config.toml
n_experts = 64
d_expert = 32
d_shared_expert = 0
hidden_act = "geglu"
moe_layers = [1, 2, 3, 4, 5, 6, 7, 8, 9, 10, 11]
balance_bias = false
init_std_router = 0.0376
lr_router = 0.00047
norm = "rmsnorm"
norm_eps = 1e-06
learning_rate = 0.00143
train_tokens = 318500000
max_steps = 5237
dataset = "wikipedia_en"
Below are experts of layer 8 (counted from 0) of a mixture-of-experts language model. Rows are named gate (a neuron's input weights, with its number), up (a neuron's input weights, with its number), down (a neuron's output weights, with its number) and show model dimensions 64-95. Each number is 128 + 24 x the weight over its row's rms, rounded and kept within 0 to 255. Numbers have three digits each.
Before each expert's rows: "gets" lists some tokens that make up at least twice as much of what it gets as of all text. This comes from a sample of Wikipedia text that the model never trained on. Tokens count by the router's weight.

# expert 51
gets: "1", " ", "2", "0", "3", " |\n"
gate0:103121116135057150106081127123157102180134102118118136129128088133128093132119119144123140094150
up0:107149087140163176133085131179145110132137115136114133139113152160142118137150185175153138148118
down0:113113140093131145161130098137117127191150109145115112098089152146122104146071118124156069140121
gate1:140097158164117135111152093128110161100115153080136098137129105095130178153144160150093158135146
up1:120093138094117116111116125139131117047099125114167083136129098083100130146164144147101087138136
down1:085136136136148134116127101102167159146144152081116142144132139083099108160100138127094157134109
gate2:096098142167096139088133151156110144134131109112136143081134121131149102156139100146095142112138
up2:144127106134143118119148145174131146095131095132125130127175114144122080134147119132112156129112
down2:117122100127124153143114113141112128124133121162149116121172093143123159115166144146156149113102
gate3:096133139146130136110099147122084109119145142144116106156132144124160130127161109138130087142131
up3:145117100140150125131120091138193125132109123131133125125143154159112126140062151128110170139123
down3:118109115156108124117135121129171144114122156133128156116119087120082117100121154134146138144200
gate4:112085113154185127117096097109155180109120128149101124118133162098119100116144122109113148119104
up4:100139119168158166145141103137133150139123126120133130136105127116114116182110160158123115130100
down4:149126125152132153141108113080134121155133119113175166125111085102121150115127133115160126145114
gate5:192135131145128112120150149135146158124133115143148169169146130128099163085120122073086172110140
up5:090158109185135138118127124151160116104116124141124137138132149140111134132104143147112119148156
down5:162112136108148158146077139108089130106149140158161119125133107190147163113188135130130134127082

# expert 35
gets: " D", " B", " S", " R", " T", " G"
gate0:130131145109093101107131125118178115099090157134100061136131151121125094150150140093124104095105
up0:139133156110129141127145108146104141154160136135176156119132114105094125137151132095075109165131
down0:124146125165138130086147118121106112113131125126084152129154113126153089124157144126178166146150
gate1:104179119132142112155154115113092131140171126131148157114133139159175105126116126082182153113126
up1:141094099116108167091113175111157136159114108156128152125127165122155163129094122140134140125089
down1:083124144136123147097148123131133138150118114113125121133180187102142112122090148133124156103130
gate2:072114124116152154170105134125148132140120143109182135135130078140144128126148127108114072138140
up2:171100127133083137092094152119155119129179112111167167118126108143124157162134122138155140125098
down2:142111105068123153135096095123097120150125127111195149100138147134097145163112188135155149104149
gate3:119147102144099129114171130119115168127090118129109110111144169124154123159111135095148201122113
up3:134144112129113136138170141122115164132093142129129125107147149111129120146116132078126183110113
down3:095151143115121123124127160150125125154118132164158097159189101112103161118128137098129106116079
gate4:116154105143107096163138122122106115112110147109128153141138121107147132139136134077163127127100
up4:129099125143122106134134161162145138117142109124126140147121148156136154130132106153125118169087
down4:104102134116151116138116127088126092128159122143107117132070102122145102149142105102146111142123
gate5:111120104113101133119120138124107102136102117117074148123134120148161174108149140142173134179093
up5:118107115177124138133141106143123155115178109138191132126150136128080116160107123108062125097162
down5:100142134139122112127139176185119109179111132132129172126127133136125133111138108124125105143147

# expert 16
gets: " a", " |", ".", " of", " and", "|"
gate0:170153141100121143176163132132105150153146146176145132107108111111099124093116182138124106091124
up0:126140155111116165125150129151143167165125155127111110109128120142118104077134153124129092115144
down0:130115172108142094132148141125092119149144140152128128140119170140129148110167146119142091145168
gate1:115155122154125123115182118152126139137091158137108114130123132135131114122089182124144113123115
up1:153098137100128126135083148107124115114152100122142137120141122131125152123165076120104151138151
down1:118127137123105144110107117120130175140136137134111143128161134156078161121094156145113146127181
gate2:099145141144109088068154107125077118149147139081094116146144119137152102151119135096137108113122
up2:117116145130121136084137118118127141081120150107152110126123138116096163103101139122114144131163
down2:102159154118129157145114082147117118128123159112155124109138078140139147116172110099094118099145
gate3:111140154181112115119111157130111121136127142113099108134105146085178138140125082117147131139108
up3:110126159167130133143098154141134139152153134118103121141087149087185121155116085138162119118086
down3:120093105150153132156119122141184142097114108107110098131107115117133124112089101139138128119096
gate4:114132164168126122130169080105120119074092128142120124097158125184155121130126085098134075123155
up4:133134091097125145125120168141113145183122146113122125154080104050096155101126189137114175145141
down4:164154131134150119045084165116155133125160148119140096130136088104148071115128145131176165122128
gate5:179147131162145097133138125095108129140115145140125131086106115168095149132108159154100126143186
up5:072124128110098148106125140151133121100105124100111111175149132080168115109158099071159134130098
down5:121156151141132142111160156159075131161107141144148144104148130135131126143111108136196072115099

# expert 46
gets: " ", "9", "8", " G", " a", " T"
gate0:110116115132124132135126144106133127127119110132077141122133164106086129119142109046123152132116
up0:071140145106171190117112065136173113102094106131083089137137137127118108132111098134114141130109
down0:098152144081171132122123082090152143152185112133127094091143138100114108084096128106146141138103
gate1:126188171103168120142144118146116113151098165141146114128118139122100092159151131090138102139132
up1:106126134125098144128133123117096092114100174169157161126089115151108131149136108112142140098121
down1:127100123112128115163112120066110176114119108157143121106160159151131137116172156151135129102153
gate2:168119180100154143164129169148146090157139111111145167138122106096147123100131119146133099136125
up2:155106108107157111093135130132126113151113134096121138163146125106137127136127137133100122107096
down2:149115128081138116138145115144130158121145134120210110125110131057106135117177179145170158121137
gate3:135194112129125096129134166080083149126098145090147154160120150123077124162070153116113154136096
up3:115082130158128171126143096177164107126151110161116091078157112154167131122182117117145100118158
down3:124139120128092147127138098153106129113098143073084120139102136165139129147154111162110075113115
gate4:125146089127169141149125188133124117182151127096156160110126100154147175104116158150143148142100
up4:126111145129083128126141075133127130069119109145085116120124163116101118145147122106136107116170
down4:095106141126167125108108121093108142129110134123107114109116111156120139137092128138114149173146
gate5:174144179174141113123142117146116193128105125107117136138136139129116129147101134101126173123162
up5:138089155112040140132123108119134089123128149123153112122073101118120118114158107132129140140114
down5:115153154125099156170147179153112127097090135116125101160134088123142112153128133107092125164124

# expert 45
gets: ",", " |", " the", "|", " of", " in"
gate0:130102146150166117140131097115146140117085112163148148124145148183142172161125153138134120126159
up0:156117146113119139151127121144131112149159128127122118120134142137130072139128114132155123118117
down0:127124108128184129121109129130125122116113133130155194114138145128120150128128143104117126113164
gate1:150120108144079095165165110110105109149153140098133091144115108106106111123124105107150155120100
up1:156121108137091095183151114113100104150154113109129104139110116111118119140118105119142154113103
down1:120153095098110123117125137128117144109134106158172087134137119147183154135146144162127125090087
gate2:112147110176142126136117111113123151096114115092138142107127100135144159136126140127092163105115
up2:115155109153130128137109128110129139102135113100134115093107114123164144123125146124110160103110
down2:104144134144114136080122142163172131112110139120156166128102131153095173146112122158135146167115
gate3:169098115143091122115095112158132157125135144087084092114152089100151094138122120162101132142176
up3:158084133146099131114091105165144131118154140104078096132146097096128084151124118166108139141167
down3:126155094136107164096148070143127110099108163147105106131129084120088162162095128143105178168182
gate4:125183113140129120136138153157106125124114117155138119120116163152173170114132170125108137106127
up4:150110100143097147138168146149106126141138118111131149091135117138165145113158145144119123126125
down4:105126135142091114100145109153155140141128114123174157133088125143086176155096135166149160174114
gate5:149124130137154185141141144144157143126114126115142128159099128111103130150099128095171143117153
up5:134138109129154124157085144125131133167069114140126111153086135158144141138137184142138113101129
down5:115151174170101142099114146116160123131152167100133131148134149152115111152197098172137163125124

# expert 10
gets: " of", " the", " from", " at", " and", " to"
gate0:152151112147145132142125115151108148118126100158145140112148125168132129128126160130126078133121
up0:082124149107094125104150145116127115120126159122121113105126107105118098119144086121105155098153
down0:142132104098140086136111117150102090151124149171118116108135144129148113105127115150092139133143
gate1:082180070099123155132148094165100145115192132110143140158127129182109128130104140164108095100121
up1:121125083130131141147129134147113160118179148073123128155104128151161157121105138131079156129137
down1:082122105165148154141120145128127127149116146125131122125079127122120118117157105143140115126140
gate2:148118109115127117121128123176080147181113137106126122126170128162147117127136108084117148117140
up2:145121116129117113123132114174086145184122138106118116112180134160145121137143124091115147123124
down2:129140135116150149099170152082154181086128109143090149117141089142142178138106158136116149119144
gate3:137130110101125111143082160123125134140098137151164124107125118119107123124109140096126153092135
up3:142129114092136108151068151130126128150109144146163147106116121113108111125101155093135158086142
down3:096148133114160115137131161061102103171116106112123158135091087165106157171093163100132120084152
gate4:156064115125136098145161173093119153181059170084132132093117097108146125112106134118127146133109
up4:131076114134143116163141145092100177167086141114152161119114120129143113123084139136153138124102
down4:158118146118132129104140113155103214075112156078126149145143097165115100147173138114100125130100
gate5:177127134100118161099110134148126127103084119126129114113140143146138147124125090142141128088147
up5:184117123133135157126124138146156137107090123132119127120116155145158150129124096140157152119152
down5:143119164136073187108134138127120136118167122147088131112093117151132165192099129140149107123149

# expert 62
gets: " |\n", " (", "–", "\n", ")", " yards"
gate0:136108123122145125132103159144083164148123100149142116140141094133154153146150077118134122077180
up0:120164131103125124116149109115161084114136149125107123107122149122116083098104166138133120190089
down0:142108131109161077100141122138144131143120109116100123129116150126125082117129162122117151114098
gate1:118147130132141111135108132083127072089105161125121149129123114106088159080105107112140124197125
up1:130052135135091136096143138115128173125140128122162123070123152142126139171162103125119105099103
down1:155125173134105131081141144139058155108137141147177115106129126110115085104118130130131115137153
gate2:176097132152139163128128136154132159128140113083119114107147142107165140146160127136122114104150
up2:129146145130142144101157133158092117102133147089089113113168125156118093147117136107116137149152
down2:139137096139082143105153114138123133145084103137115133160146112119094115093150147091075174155111
gate3:137149147156116143110086140133103128123128147119161137104149086149120142166125120151131125162177
up3:094105116113117118131172122120177120121125131143076102120140181115126093103121165131115110100082
down3:123082124150118082145152123132138122087128107095127144142139099110161087165124097111124122114113
gate4:131090128112128132139109173122125131135101127119165155059080150115134112129184110118180141113108
up4:142164113107126162136105079146167092088126128111110111155130091130136148144083123097135118103128
down4:129138098146108099108117079103116055110122145101178127129155128165121113085121131140115116133118
gate5:140113151131098106156094138096133134150189134131121121124146164162154123138128142157104069130111
up5:087142106123116105108154104065147134115110125149122140093132104130123164073137144138110132170107
down5:173145137096129127139124159114113149115121135138166122127153152109099125140125112172159116163140

# expert 8
gets: ".\n\n", "1", ".", "3", "9", "2"
gate0:164140118138120184136101157147115133113155120131146138150126157147136125140136118173132121169148
up0:118165106152104169101114155146103145100167139122125142115146123170130109139125160195125121145161
down0:110154121170173119114152117125158145090137108166134151136111098165139132095122153134161132152132
gate1:131132132104108089094129137116111161125136114105135105097145164126140167155153126113114104145146
up1:115138120148139168148126127145145093135125144165126130156131087138119085105101133126142144122107
down1:121139052140098071100110128154117105113099127131085123131131149148128100146123100105148132175154
gate2:111141133149144155132146127109129184129103122118122137133142094130112121117088103107174143110155
up2:088130100157119152143105135142121160127108127129066121118128102124138099109114125110184140146116
down2:118096156109145168112129107147130147154144136124148099091155092157135174132107139152107087149102
gate3:080170123134131131171146145129131126149096124141122147138146136122106093122149071109124121164100
up3:107131126128131116149147135136122111146113096127127148124135142117100113132122070095127159151106
down3:095124150130135118205154121078183152127143135087157152145171153125166065141127111153129141087100
gate4:125147128119158141165108120133107162136138176120188150103121114125099182145140133092107090110117
up4:129154123092134123149137103141091118142102168150142112134117114101129140139175131074158102176101
down4:116115142126118160137161156153124133117131120154175129123151137134132126145143178157077131061105
gate5:134122143101106122133079166143139096124129121151133164125138143132110144132123079113160123141119
up5:132119140096105113136078166136146096123126118153132170128136150129112146126118075113167120144121
down5:088087151132114180153162118110115146131118125122105195116121157183133112129093109135132117138175